python train.py --d_model=256 --n_head=4 --norm_eps=1e-05 --rope_fraction=0.25 --qk_norm=false --init_std_o=0.0 --weight_decay=0.17 --lr_head=0.006 --warmup_steps=316 --schedule="cos" --final_lr_fraction=0.1 --seq_len=1024 --doc_mask=true
Below are experts of layer 5 (counted from 0) of a mixture-of-experts language model. Rows are named router (the router's row for the expert), up (a neuron's input weights, with its number), down (a neuron's output weights, with its number) and show model dimensions 0-127. Each number is 128 + 24 x the weight over its row's rms, rounded and kept within 0 to 255.
Before each expert's rows: "comes after" lists some tokens at least twice as common just before its tokens as in all text. This comes from a sample of Wikipedia text that the model never trained on. Tokens count by the router's weight.

# expert 245
comes after: "-", " Location", " in", " born", " found", " located"
router [ 84 134 143 124 124 112  99 128 139 140 163  99 156 158 120 133 139 147 119 121 154 139 130 127 151 140 107 143 114 141 117 154 116 130 140 125  99 168 130 115 128 125 128 153 136 180 106 106 135 154 144 105 130 109 126 122 100 130 127 177 142 100 156 145 154 118 159 140 172 158 168 155 163 109 115 119 101 131  99 142 105 108 158  99 126 110 150 103 164  99 168 152  83 142 120 125 117 182 101 154  90 108 159  89 127 116 182  80 153  82  96 143 119  99  86 110 150 103 154 130  92  82 148  80 140 115 135 128]
up0 [179 135  93 118 135 104 127 103 118 132 138 145 142 142 127  88 136 133 181 137 137 112 137 108 138  97 103 181  98 109 112 130 130 110 123  95 167 154 110 147 124 134 112 132 112  88 148 117 148 157 147 138 155 140 127 147 140 150 140 151 115 117  97 113 128 115 104 165 127 131  86 119 138 152 115 109 120  88 162 113  76 136 124  62 129  90 120 155 132 126 126 113 144 115  86 112 130 114 129 105 121  76 113 137 185 134 121 149 121 131 129 114 136 104 121  85 136 148 145 154 142 143 115 153 138 121 134 112]
down0 [165 140 104 116 149 162 121 134 108 123 151 113 126 135 105 119 128 119 120 124 109 134  97 125 185 134  95 131 190 138 132 121 158 142 142 143 108 117 120 133 121 135 130 135 139 170 111 185 138 105 145 149 169 110 145 119 143 124 152 102 148 109 104 102 140 101 157  93  85 138 145 147 143 133 102  91 139 176 159 122 159 136 116 137 116  99 112 155 117 131 154 124  99 131 143 122  71 107 137 163 151 135  95  79 150 102 122 132 107 142 160  96 173 136 171 131 131  89 119 143 118  84 120 146 128  89 126  88]
up1 [170 160 151 125 169 121  88 136 157 148 115 126  97 120 152 141 129 169 102 116  91 143 112 145 108 157 103 154 150 122 155 125  97 143 139 146 163 118 129 111 159 111 106 133 134 141 186 121 128 186 104 120  94 152 137  70 155 147 161 104 134 120 157 129 133 117 142 120 127 137 125 172 141  73 135 179 113 129 134  95 107 144 109  99 145 127 144  77 123 136 163 137 146 134 136 119 123 139 122 148 178 136 132 152 120 100 139 139  94 118 148 111 121 164 123 130 104 151 159  86 137 139 108 129 107  89  91 161]
down1 [120 113 101 116 135 134 116 115 129  82 159 128 117 135  94 100 119 131  99 154  94 136 148 116 113 127 155 119 138  92 123 127 173 159 154  98 147 160 139 116 109 117  98 111 143 105 135 143 126 125 142 120 148 145  87 123 124 190 138 113 121 159 100 114 144 136 120 142 152  94 140 146 159 125 106 143 149 142 122 136  95 117 153 138 128 134 163 113 163 128  96  93 112 120 139 152 148 170 142 137 157 138 103 110 126 144 151 171 153 108 143 130 135 111 170 125  74 146 107 115  94 154 121 107 121 111 163  94]
up2 [108 181 159 122 124  88 111 127 123 164 135 143 136 121 157 100 144 107 122 130 144 137 135 128 151 112 124 174 108 131 132 133 122 127  95 121 127 137 108 153 113 185 117 145 142 113 160 112 100 153  86 172 145 148  87 149 167 160 108 122 152 128 131 122 158 163 131 162 133 101 107 152 140  62 157 115 125 111 133 163 133 153  96 107 130 107 133 116  99 171 129 102 159 137  88 125 102 152 119 132  92  95 140 133 135 157 113  88  99 115 152 148 107 104 126 143 128 147 120 131 131  88 125  95 111 109 121 121]
down2 [150 141 167 130 119  97  68 149 141 157  96 144 118 115  97 123 127 114 157 133 125 178 124 102 113 126 143 116 130 147 139 107 101 124 121  91 193  94 118 149 147  87 147 145 155 107 134 158 108 124 118 106 119 172 131  92 102 140 153 122 153 121 123 106 148 135 153  96 166  82 139 103 107 145 160 135 116 141 102 119 115 126  82 169 128 128 120 180 147 146 134  89 140  91 160 118 153 105 169 114 125 134 203 133 132 148 103 123 117 131  70  98  82 122 146 147 124 141 148  96  79 154 128 129 145 163 141 141]
up3 [111 149 151 100 118 151  99 129 154 129  92 130 131 109 122 115 118 140 125 149 119 132 102 125 141 109 127 124  95 152 123 159 129 164 110  98 127 110 117 125 117 184 138 172 130 145 142 100 146 145 130 141 150 185 116 144 124 125 119 122  91 145 160 120 108 128  80 218 114  89 107 118 149 111 174 144 112 114 109 162 144 149 102 109 134 110 123  92 128 169 142 123 134 125 125 107 129 164 105 103  88 169  86 114 113 164  92 131 147 118 158 146 156 177 127 135 110 126 168 127 138  77 153 135 141 135  89  91]
down3 [107 115 159 135 132 142 102 135 112 132  99 141 107 133 106 148 135 100 161 136 152 129 140 106 129 130 101 149 103 146 101 137 133 125 109 102 150 139 100 158 157 127 107 126 107 144 107 152  99 112  95 145 133 116 161 127 141  81  96 132 157  95 120  94 135 148 123 115  99  97 138 101  78 157 164 137 146 132  99  69 105 129 105 127 133 121 128 187 107 135 111  92 162 132 157 113 150  92 125 115 151 164 154 126 145 114 127  98  82 102 104  98 143 132 147 124 136 107 126 116  60 152 122 158 139 150 160 156]
up4 [113 155 149 119 141 102 134 126 106  88 153 124 141 117 131 168 135 120 153 134 163 110 122 124  60 158 141 101 111 133 106  66 121 175 169 143 126 106 112 161 119 108 171 127 138 122 137  74 170 130 151 160 138 178 132 114 146 120 109 104  96 111 149 142 145 105 111  93 155 118 145 149 117  86 126 164 107 127 153 177 160 176 118 113  79 186 124 133 132 166 166 117 100 126 157  70 147 110 109 137 126 115 182 110 111 115 111 141 131 154 140  79 102 137 114 146 113 150 113 149  82  88 107 160 107 146 164 129]
down4 [154  67 135 141 121 155  79 140 114 139 123 185 151 144 169 112 123 110 117 186 116 146 155 121 129  91 102 117 128  97 125 137 111 145  83 130 124 104 143 128  82  84 107 150 115 144 102 168  90 111 110 117 163  74 192 109 137 122 106 131 140 132  97 155 100  94 115 137 141 138 168 119 130 140 139 118  88 125 122 117 151 100 128  90 123 124 142 135 136 117 131 124 144 135 144 113 131 127 104 122 160 130 109 169  89 173 158 115 117 125 124 136 171 106 143 110 147 103 136 135 113 180 185 144 157 124 125 147]
up5 [ 86 117 122 147 152 122  71  97 141 126  79 116 107 126 125 151 102 105 139 174 111 120 101 136 144  95 137 149 157  99 113 159 113 130 129 170 113 108 110  98 127 136  70 132  72 123 103 158 100 101 135 117 124 151 147 137 133 128 105 153 159 135 157 171 118 110 146 110  97  92 144 138 122 175 106 128 135 144 154 134 148 149 111 131 159 106 117 122 156 145 138 178 138 172 138 107 138 124 131 106 174 132  80 129  94 160 165 129 152 120 133 128 153 155 177 140 109 129 174  97 119  73 105 120 120 147 103  92]
down5 [129 119 154 125 137  85 126  84  92 137 113 129 164  95 145 128 144  86 118 159 128 132 162 122 119 135  70  82 125 130 130  90 123 125 148 107 181  88 124 134 110 113 137  98 158 109 136 135 131 167 149  96 134 144 118 145 114 133 115 142 100 138 115 123 107 133  90 131 188 152 139 117  82 129 151 129 131 136 134 176 153 146 176 104  96 103 139 108 107  78 172 159 106 115  82 148 136 107 106 106 156 129 113 161 115 123 133 121 131 169 104 132 129 135 148 144 115 168 100 119 175  83 167 113 135 134 106 148]
up6 [125 135  61 126 121 144 149 134 107 124 142 140 139 119  92 162 118 115 166  98 141 108 145 126 126 139 109 138 172  95 117 108 151 158 123 108 126  99 154 148 117  95 103 119 157  99 120  93  98 140  95 102 154 118 143 101  78  98 133  93 140 146 170 150 130  88 128 134 140 146 155 119 134 109 109 129 145  95 132 156 121  74  99 104  82 157 137  96 119 127 151 105 119 141 183 170 154 107 146 144 124 136 142 125  93 115 135 153 164 132 102 106 105  81  99 144 136 121 123 110 121 166 119 144 150 122 128 103]
down6 [117 157 142  93 102 133  88 119 121  69 136 125 146 132 159 101 128 149 118 142  99 122 141 121 115 179 117 122 148 100 106 134  86 142 128 112 110 149 100 108 109 115  96 133 135 164  85 125 122 108 149  98 132 101 172 134 147  76  99 153 135 130  94 134 114 111 130 141 165 118 131 113 106  90 126  98 106 158 135  98 139 110 110 100  90 122 100 131 163 140 112 132 150 119 105  94 118 115 128 110 122 121 196 150 140 138 165  79 131 152 105 115 143 101 121 131 139 107 104 147 146 140 187 149 118 130 140 130]
up7 [157 128 136 132 106 116  71 115 169 160  96 118 174 136  97 108 114  69 131 173 169 133 142 143 134  93  95 158  97 106 114 158 120 147 140  72 199 141 127 122  84 163 147  87 123 104 157 144  89 120 146 148 127 106  76 140  99 179  86 145 150 124 119 141 131 133 158 136 123 118 121 142 146  79 104 135  95  91 116 118 153 147 150 107 108  96  81 158 116 103 124 132 140 112  87 131  92 122 114 105 129  95 155 134 161 150 118 130 110 140 135 115 142 134 149 137 148 100 101 140 129 158 110 143 102 140 137 105]
down7 [179 125 153 152 119 169 130 138 136 115 167 116 145 144 107 147 109 159 160 126  97 144 126 107 162  98 108  58 129 115 109 152 141 101 146 144 136 141 188 142 166 118 134 168 111 184 139 121 145 135 101 116  78 125 132  97 152 104 207 106 155 137 132  93 136 128 123 145  95 105 124 139 131 136 123 164 105 127 103 159 124 116  90 148 147 152 174  97 201 131 162 153 124 135 146 145 121 143  97  92 117 160 142 139 151 122 159 113 149  60 103 125  96 148 102  99 131 117 171 156 141 141 162 137 133 134 140 118]
up8 [208 144 131  91 117 150 135 116 134 112 125 132 140 138 124 117 142 137 160 153 137 152 147 139 128 156 134 105 118 120 166 160 152 104 122  84 122 126 138 164 145  95 106 131 128 125 169 151 133  67 111 148  79 113 128 120 159 138 114 131 171 126 116 112 141 148 113 115 107 119 115 131 136 139 150 146 155 150 155 121 108 143 121 140  99 139 115 153 125 100 117  80 136 128 130  93  98 155 153  85 138  97 178 168 161  91 177 123  63 131 122  89 128 126 108 129 135 135 101 139 135 113  99 152 137 142  82 151]
down8 [140 102 181 151 161 162 147 133 149 166 156  92  84 133 164 147  95 149 103 129 124  83 139  84 150 161 138 133 111 112 130 120 143 155 156 144  89 123 108  78  99 146 106 140 117 163 146  79 126 100 139 147 124 130 129 120 117 123 138 124 150 118 138 133 158 141 149 152 117 129 116 156 111 156  65 141 139 125 158 117 145 101 137 153 149 108 125 116 167 124 160 152 123 169 126 147  91 116 108 128 110 185  99 139 150 133 186 106 135 102 117 107 111 148 108 157 137 156 112 134 101 118 121 110 125 157 129 143]
up9 [120 113 107 118 143 129 153 137 135 119 130 122 151 120 117 109 146 136  98 135 164  85 154 134 108 143 121 110 133 118 126 128 151 121 112 157 150 143 143 134  92 114 171  68 100 136 133 137  67 155 134 106 152 123 128  63 141 134 130 141 109 131 103 104 144 101 118 141 127 138 165  89 113 142 116 104 186 118 145 152 113 130 148  80 106 177 153 135 148 139 116 116 126 161 129 143 120 112 168  98  98 146 150 126  89 128 119 148 128 133 169 162 120 125 134 138 120 114 119 143 130 123  86 186  93 108 116 117]
down9 [ 96 142 121 121 119 142 149 101 131  80 137 108 170 125 169 112 154 113 119 142  88 143 146 153 100 152 124 142 144 140 160 138 130 175 131 113 137  96 136  94  98 159 178  96 135 144 124 117 154 116 161 164 134 132 132 135 152 132 105 190 120 112 111 101  99 122  97  76 131 158 139 116 112  95 120 117 101 142 119  97  95 158 138 112 108 112 111  80 130 156 125 138 138 121  75 124 128 131 184 153 124 126 156 108 110 103 167 126 116 124 136 119  81 119 120 144  79 128 145 114 121 138 123 159 144 143 113 106]
up10 [143 137 142 121 115  74 113 101 136 159 141  89 175 125 107 125 137 157 144 122 125 103 138  98 191  60 135 100 128 149 122 146  69 135 130  86 131 106 152 108 110 108 148 158  94 112  75 124 132 126 171  93 113 149 140 115 180 136 174 149 113 114 155 152 120 116 153 118  89 116  97 175 117 170 113 164  99 131 118  88 132 150 131 110 129 144 132 152 127 124 149 137 146 124 133 117 131 131 138 112 166 142 110 153 117 120 137 112 153 141 148 122 122 160 135 149 155 140 176 122 147 114 120 107 140  92 150  93]
down10 [104 171 131 161 146  98 145 152 101 136 127 115 156 148 155 163 116  99 148 130 193 158  83  87 100 155 131 111 113 151  83 133 113 101 141 132  82  98 108 116 139 129 110 133 164 128 123 158 103 149 124 122 133 156 118 156 113  89 146 162 164 122  88 125  99 147 136 131 162  95 128 100 127 177  92 130 149 141 124 145 132 143 163 118 106 148 106  98  91 108 105 129 140 115  92 177 116 115  87 137 119 108 126 128 138 158 114  93 106 108 142 151 130 122 114 137 106 123 118 129 121 151 115 112 108 150 121 177]
up11 [125 167 144 141 134 118  94  48 139 136 125 145 153 158 154 126 148 109 149 137  77 100 153 130  96 165 141 157  58 119 141 120 127  94  99  80 129 131 129 168 116 118 151 145  62  93 139 157 111 131  92 173 116 143 123 137 178 137  89 122 132 115 121 123 139 100 119 183 131 141 159 122 125 127 110 117 141 145 132  87 163 146 134 123  84 154 150 126 106 149 138 146 146 120 142 112 113 139 151 130  80  78  65 123 128 161 160 134 102 145 136 106 117 130 144 145  88 140 143 147 133  86 138 131 119 143 135 164]
down11 [143 125  87 117 171 120 121 123 150 124 117 132 129 138 133  69 141 133 149 103 126 107 105  88 149 142 153  95 135 128 126 111 170 136 125 112 133 112  93 117  92 125 119 123 125 121 153 166 129 136 131  97 146 150 120 150 105 123 156 115 157 110 158 166 136 168 140 107 158 146 113 102 138 140 134 168 163 120 151  99 153 119 118 145 143 140  97 174 154 151 123 123 102 121 171 117 107 153 134 122 155  92 137 129 137 143 136 116 167 136  84 105 102 129 134 109 140 137 120  88  95 133 113 111 131 140 125 148]
up12 [115 150 122 186  88 124 123 124 131 138 127 112  96 102  88 128 127 139 137 137  96 114 139 202 117 150 112 139 186 118 113 187 118 114 102 109 109 130 137 105 126 101 137 124  72 129 115 143 108 155 128 139 170  97 151 133 168 144 136 124 129 107 144 184 145 146 135 139 114 101 154 158  93 100 129 152 101 108 170 152  82 174  70 148  74  92 136  99 110 180 108 103 121 134 102 126 121 123 151 123 152 100 130 133 113 114 123 116 112  99 128  91 114 108 135 145 147 157 130 138 170 108 141 132 148 131 107  70]
down12 [104  78 101 130 123  84 162  76  94 162 137 171 134 136 154 100 162 104 109 118  89 112 158 126 122 181 100 103 167 146 160 129 172 128 117  91 171 131 177 151 128 161 160 111 113 141 151 101 124 148 101 147 147  84 112 148 110 141 118 158 110  97 128 147  91 120 130 137 127 154 156 133 104 108 137 128 173  95  99 154 154 112 131 120 115 126 150 119 118 180 114 131 114 124  82 148 130 135 161 142 158 120 145 128 140 110 133 185 113 149 117 137  90 103 130 125 114 142 107 107 121  76  94 110 114 128  80 161]
up13 [134  96 157  87 101  92 151 127 123 131 180 126 123  95  91 104 138 125 147 114 108 156 126  74 168 122 113 105 120 118 143 137 122 150 134  94 125 114 140 117 127 132 178 120 115 118 121 120 151  87 116 167 113 120 126 141 143 112 133  97 145 115 119 131 143 135  96 187 113 122 140 137 167 129 143 113 161 142 161 111 147 148 129 100 152 159 179 149 135 104 128  81 130 116 165 101 177 124 144 147 152 125 135 121 118 126 109 114  79 134 126  77  96 121  97 117 104 107 144 148 125  98 166 125  78 122 144 118]
down13 [137 117 152 130 129 154  94 148 154 135 127 125 134 130 123 117 118 120 163 120 121 172 171 114 141  94 136 116  95 136 139 160 107  79 104 147 101 112 117 142 123  91  56 125 145 134 129 143 134 141 119 128 137 138 133  87 129  76 127  85 140 128 132 116 156 165 153 151 128 126 144 104 118 127 159 101  93 149 131 125 132 145 129 122 145 153 125 138 125  98 136 127  77  73 156 128 170 162  95 127 112 119 119 118 163  98 131 136 126 150 106 131 152 151 131 130 162 147 137 129  95 173 160 139 122 175 121 141]
up14 [112 107 119 108 144  95 157 170 116 151 122 141 145 132 133 129 112 115 127 121 132 166 131 148 110  79 138 153 113 126 145 146 153 119  90 120 138 139 124  90 148 116 119 127 142 160 175 124 172  97 156 120 166 105 113 134 102 146 123 151 157 162  92 152 103 163 146 131 140 142  95 164 122 124 157 118 138 136 146 153 120 126 139  92 171 150 107 106  91 147 143 147 146 149 164 123 137 126  98 124  83 119 113 123 141 138 101 120 154 107 143 115 106 118 120 112 111 110 143 138 127 180 132  94 113 163 132 139]
down14 [152 144 130 107  93 174  92 147 137 139 128 111 143  86 126 160 129 140  98 122 140 144 148 127 106  61 107 101 161 106 155 152 133 138 138 183 129 154 133 138 139 139 123 128 128 128 163  80 145 136 136 153 100 122  95 116 151 113 119  98 136 118  95 143 120 114 170 117  95 141 123 113 128 131 121 144 108 148 129  94 132 131 119 132 149 108 147 135 109 157 145 120 143 141 135 107 113 142 131 175 165 127 140 154 133 148 119 127 146 107 122  86 150 180 108 162 121 141 181 101 100 185 166 168 139 164 155 103]
up15 [142 137 143 151 110 125 146 107 137 103 145 154 177 117 136 108 168 102 170 110 164 147 155 115  77 125 107 125 152 148 150  94 147 119 130  96 135 166 138 116 143  99 100 114  91 142 141 159 200 130 102 147 130 138 113 140 146 141 125 131 123 130 121 125 125  98 131 128 107 128 123 138  90  85 172 143 154 132 120 159  98 134 141  84 130  79 133 146 124 111 138 120 130 116 113 115 114 117 153 144 110 115 146 112 179 196 114 112  64 166 136 108 140 144 133 139  79 132 112 126 128 119 162 118  83  92 144 134]
down15 [145 155 125 111 153 126 121 132 117 152 127 130 130 134 101 138 112 136 145 146 105 173  93 133 144 135 109 108 112 125 134 139 162 126 136 116 107 118 173 116 113 100 129 146 125 137 133 168 120 108 128 111 154  95 182  68 108 125 113 112 140 107  98  89 134 115 112 105 152 137 150 146 121 144 114 113  97 128 150 154  99 107 149 112 104  95 124 166  78 131 145  86 119 112 154 130 120 107 132 105 156 191 131 100 160 159 159  99  96 110 103 109 142 111 145 143 140  96 164 143 145  71 148 148 154  68 131 116]
up16 [125 123 114 141 123 135 100 148 152 138 116 157  79 117  81 119 100 152  95 143 134 134 172 146 173 104 118 136 159 130 135 119 130  93 152 109 108 116 107 130 150 132 149 158 128 161 167 161 106 122 187 123 107 113 129 155 148 130 114 129  97 121 141 112 117 131  99 101 112 125 164 158 111 142  91 132 118 150 143 134  84 138 130 161 105 166 146 141 103 120 111  81 123 127 103 144 106 131 153  99 101 170 145 134 120  97 141 121 123 133 143 136 125 131 144 118 113 127 125 132 153 107 159 115 109 105 137 127]
down16 [ 86 118 109 162  79 133 134  80 151 147 149  99 137 141 163 116 165 153 105 113 123 172 156 116 117 125 136 102 138  86 178 119 142 150 162 107 119 121 163 153 110 133 132 141 142  90 157  93 114 107 116 148 118  55 134  97 123 133 140  86 180 128 131  74 159 132 122 153 126 133 142 140 152 118 117 147 168 140 106 134  92  85 131 134 160 107 142 159 170 103 167 110 166 138 135 159 162 123 132 117 124 105 112 118 123 129 142 124 136 149  90 145 123 140 122 126 116 148 148  83 126 129  99  82 121 141  69 111]
up17 [102 121 179 128 131 174 124 179 117 126 124 137 122 152 127 117 173 143 120 130 158 127 100 119 118 136 156 167 110  94 142 104 143  68 125 131 151 140 121 104 152  92 142 132 185 138 167 134 159  84 132 131 132 116 141 114 136 161  88 107 120 107  91 153 134 126 115 101 105 106 124 214 121 105 136  99  68 127 158 160 104 140 131  96 137 108 100 144 117 155 120 137 139 125 132 152 132 122  84 113  91 147 170 104  99 114 155 117 107 138 118 162 133 111 166 144 126 138 133 163  86 154 156 110  83 145 141 159]
down17 [151 123 138 127 129 132 144 133 114 159 119 145 114 108 141 131 142 120 100 133 109 178 165 120 117  46 135 106 137 127 113 178 157 154 148  90 140 116 125 147 135 132 138 114  98 109 165 121  92 161 113 139 126 155 127 118 184 117 124  84 180 124 129 132 131 177 142 143 126 159 118 119 138 141 162 145 110 109 137 139 129 117  99 144 156 132 165 123 138 126 143 105 103 173 160 103 101 161 130 160 173 111 105 142 107 154  77 142 155 120 133  98 165 150 134 142 125 145 158 123 119 132 109 125 120 156 102 122]
up18 [120 127 171 144 139  89 138 124 121 139  75 146 148 147 108 165 106 125  92 121 106 115 150 126 113 139 107 168 109 128 155 115 142 100 100 134 146  86 131  91 167 121 190 102 131 137 166 159 139 108 126 162 129 101  96 110 139 172 116 128 108 120 124 144 145 115 140 151 112 167 156 138 136 129 147 166 129 104 107 130 172 155 109 122 127 130 147 136 127 133 110 154 119 142 176 151 126 123 119 131 125 129 161  99 152 163  93 165 140 159 119 162 104 115 140 134 126 136 141 115 116  74 168 102 142 101 111 164]
down18 [160 136 131  98 111 117 137 146 158  82 148 124 128 140 154 145 115 157 123 107 132 121  99 129 112 124 117  75 145 135 142 131 127 137 126 155 105 123 114 124 125 120 101 155 130  98 180 119  83 135 142 121  87 158 147 136 149  93 147 109 137 125 118 171 148 122 132 114 121 129 131 109 116 101  78 126 112 126 152 105 114  98 129 163 111 125 147 132 126 109 111 103 173 147 137 126 115  90 151 153 177 125 135 134 162 136 105 151 106 136 136 131 123 183 143 188 154 101 130 130 154 168 147 177 152 170 159 112]
up19 [139 135 172 150 137 120  94  76 145 113 117 141 156 123 152 111 143 118 177 102 106 106 144 107 112 121 129 153 137 159 134 119 121 139 134 127 109 170 158 131 113 104  92 129  99 151 128 127 144 113 112 161 118 137 132 109 133 122  95 133  95 101 112 152  82  81  72 123 143 142 114 110 129  99 117 150  87 146 148 125 121 170 113 103 120 139 153 131 144 147 138 111 133 127 140 102 124 162 149 114 149 139 127 142  98 116 120 105 113 116 157 175 148  92 117 119  82 160 153 128 195  84 134 106  97 137  99 135]
down19 [146 159 125 115 139 160 134 152  93 165 110 144 131 140 105  95 128 131  96 130 104 146 163 128 175 138 117 101 135 104 150 156 144 153 128 136 110 111 117 104 102 154 145 106 156 138 113 130 106 157 102 103 149 139 128 133 136 148 177 132 130 101 102 139 107 149 131 124 170 140  90 110 121 173 135 107 112 119 131 126 150 107 156 117 126 173 127 154  85 136 165  98  97 133 169 100  99 148 144 146 122 164 142 152 148 109 109 140 141 119 100 129  83 117 131  86 126 144 119 112 118 167  98 144 115 139  91 115]
up20 [ 87  88 154 108 129 143 141 170  80 151 123 119 121 151 107 134 126 126 117 135 127 159 139 147 139 132 131 116 158 149  98 203 154 147 132 173 144  84 158 147  73 120 126 131 131 117 136 133 111 136 115 123 110 184 140  88  99 149  97 113 154 160  73 140 104 130 165 127 113 124 147 143 124 160 137 121 124 137 114 110 132 122  91 168 160 121  80 100 134  93  81 108 156 115 111 146 125 151 139 137 129 150 136 154  55 150 107 121 141 118 137 173 132 121 168 141 117 123 163 102 117 149 122 113 129 129 174  79]
down20 [ 87  95  78 113 144 131 117  88 137  96 128 150 160 133 156 115 136 107  94 135 105 150 139 168 106 140 110 164 148  76 129 130 174  96 122 100 108 162 161 115 135 108 128 133 140 128 104 113 162 146 128 123 114 110 111 163 118 142 122 102 109  99 121 129 104 132 108 116 117 124 122 138 141 114 175  96 124 118 151 114 145 164 113  76 114 141  97 107 129 165 124 101 131  97  91  97 169 123 156 152 101 128 187 167 148 112 124 141 148 115  96 112 108 114 139 111 116 162 130  89 134 133 147 132 120 138 135 117]
up21 [118 137  71 114 122 145 170 159  92 138  93 141 150 152 138 111 127 112  92 154 133  96 181 156  92 108 106 130 113 129 144 117 146 186 105 112 101 109 134  72 125 156 182 108 103 142 185 112 145 115  87 133 167 127  89 151 128 100 153 121 141 135  97 138 143 130 161 135 115 107 151 138 122 130 155 121 155 142 104 141 144 160 112 114 140 111 127 103 127 169 148 161 119 168 195 110  87 127 118 129 125  99 136 129 112 171 137  99  95 130 134 137 119 123 106 114 114 157 103 109 135 148  95 149  94 172 115 132]
down21 [118 157 169 106 126 117 125 181 129 109 123 175  90 133 140 127 107 147 143 145 129  97 143 124 124 109 103  92 158 116 107 111 111  97 150 142 141 108 100 122 148 118  87 150 100 165 166 123  81 156 141 118 131 116 148 110 147 100 118  93 141 129 111 163 153  69 123 147 113 100 138  80 125 153 122 160 120 103 135  98 105 111 130 195 100 137 174  93 121 149 148 113 174 159 141  99 128 108 112 100 106 145 143 128 186 137 139 130 105 112 144 141 176 176 103 144 139  93 156 116 116  88 130 129 166 142 127 133]
up22 [152 123 121 146 171  90  97 124 138 131 140 141 159  91  72 123 136 139 146 144 128 114 184 145 117 127 115 126 151 125 124 146 154 137 132  55 132 120 151 139 130 113 161  79 123 144 161 147 173 118 183 157 119 135  97 138 183 119 148 139 128  98 155 179 124 140 141  95 110 123 137 135 163 105 152 114 139 137  96 123 155 165 149 156 122 166 125 111  85 130 105 128 112 143  94 127 149 120 158 123 113  88 144 116  90 110 119 121 115 140 131  67 114  96 119 115 120 192 125 111  97 167 114 147  68 140 134 102]
down22 [113 156 115 139  84 157 126 113 112 102 138 111  83 105 162 167 126 120 126  97 110 153 158 158 114 156 141  80 103 134 101 139 119 118 147 129 141 149 157 121 127 133  89 140  93 147 138 115 163 129 123 154 149 134 133 129 162 142 125 133 134  97 145 118 140 135 124 156 108 140 134 110 108 123 140 145 160  75 120 124 126 135 123 128 134 142 152 105  85 129 117 166 150 165 116 149 111 155 149 125 123 140 141  87 178 120 170 129 132 112 125 151 108 153 128  97 123 131 136 109 112 126 160 123 121 166 131 193]
up23 [139 146 155 170 157 160 153 161 121 126 107 145 177 163 121 148 109 110 133 111 146 134 164 178 130 112 116 116 130 131 138 122 129  91 162 106 122 134 112 108 128 120 128 111 158 141 138 119 112 149 141 147 122 140 131 114 122 182 141 132 123 139 120 181  90 134 102 136 138 118 111 134 143 119 109 102 123 154 148  98 122 133 137 162 111  92 117 123 129 153 121 138 135 139 130 131 114 138 126 118 137 117 117 152 120 132  96  82 137 112 145 160 113  98 133 132  96 150 138 148 118 166 142 133 133 158 124 154]
down23 [162 145 106 109  79 162 141 166 121 129 179 121  95 121 118 125 127 178 108  71 100 120 151  86 166 159 137  97 149 106 123 108 110  70 143 156 109 152 131 145 154 140 131 153 120 141 119 103 124 157 124 118 122 151  99 134 125 101 172 151 154 175 133 115 135 144 132 152 101  99  90  81 131 140 118 162 116 119  98 130 111 127 133 149 160 156 154 140 152 132  83 176 141 115 104  86 126 148 125 137 137 151 175 113 143 120 130 103 154  72 106 123 119 138  99  97 117 109 156 117  92 162 105 117 131 140 126 121]
up24 [152 148  99 161 100 152 133  96 171 133 156 105 127 108 128 106 129 150  88 129 173 169 111  81 149 106  96 148 104 125  98 157 140 125 122 127  83 138 147 117 124 152 137 124  79 124  98 141 132 126 163 124 140 119 110 160 157 129 140 124 164 123 135 151 110 171  87 138 144 163 164 140  96 203 144 126 138 121 132 105 130 125 142 110 115 107 149 141 141 161 116 165 126 143 135 141 136 124 156 131 184 104 152 149 118 153 135 136 132 115 174  43 128 120 127 121 113 140 145 124 145 111  95 110 152 106 131 119]
down24 [128 157 117 117 139 157 169 127 149 128 142 149  82 166 137 114 163 110 152  89 152 104 112 115  92 132 128 132 134 149 135  86 153  90 126 118  84 140 104 130 118 107 129 112 111 171 163 143 150 129 131 141 118 141 157 165 131  72 134 118 123 109 171 138 177 160 115 126 136 162 136  84 125 138 110 164 143 157  97 134 187 160 139 139  75 193 158 107 143 122  84 138 104 130 149 115 115 129 141 101 122 122 141 118 134 131 126 133 163  95  99 144 163  78 134 140 146  97  78 128 132 139 156 141 106 134 121 111]
up25 [132 158 102 100 100 110 106  96 127 127 140 148 175 126 162 191 134 101 127 111 129  65 124 122 133 149 100 140 119  89 163 132 178 188 107 124 105  99 145 137 114 107 130  69 136 130 165 123 127 107 122 134 171 169  94 162 123 118 114  98  92 126 127 120 118 103 110 147 136 140 142 123 146 119 144 138 127 127  85 152 174 162 125 102 111 128 125 134 118 121 153 145 123 118 142  82  98 136 126 107 118 103 118 165 119 160 129 129  72 143 130 153 122 133 131 132 131 160  85  96 147 111  88 152  57 115 132 135]
down25 [114 132  96 113 138 153 125 168  98  87 183 132 118 125 170 106 133 130 101 157  99 118 124 148 141 139 117 117 133 113 155 141 153 120 126 114 116  93 122 112 114 140 116 138  77 133 152 155  80 157 152  96 133 127 129 126 130 149 139 120 154 101 102 160 134 109 121 103 143  97 145 120 163 152  82 135 147 125 137  94 150 101 126 178  93 152 166 133 150 165  90  96 158 146 156  87 142 104 150 132 130 107 144 145 173 126 166 139 143  83 150 123 142 121 124 170 149 153 129 121  84 139 129 102 139 152 147 117]
up26 [171 112 183 118 122 119 133 124 107 177 119 110 140 128  89  84 141  80  87  97 129 150 128  94 145 104  99 153 113 132 147 131 142 129 101 124 140 148 123 106 108 167 166 123 156 126 151 123 166 141 134 126 146 158  78 106 147 146 120 135 117 127 133 138 138 162 113 183 116 139 140 164 130 116 134 140 139 129 137 122 154 115 124 117  93 103 130 117 112 157 176 164 140 123 132 155  91 124 141  98 129 110 130 143  98 136 104  92 123 149 169 134 118 113 126 139 109 147 138 126 115 184 109  94 113 139  92 154]
down26 [147 138 198 140 154 144 130 141 140 140 118 143 131 120 104 141  95 156 126 133 131 121 143  96 130  85 159 106 136 128  82 154 105 107 118 134 129 130 103 133 160 105 133 135 108 139 140 127  97 121 101 133  86 140 126  96 167 137 188  84 179 145 106 125 113 128 195 108 113  47 116 127 108 153 142 136 119 116 133 132 136 150 121 160 142 118 134 140 129 112 117 113 157 119 112 110 128 126 130 120 141 104 161 133 154 129 144 153 152  75  91  99 161 138 132 138 158 128 152 147 101 149 154 159 159 110 160 108]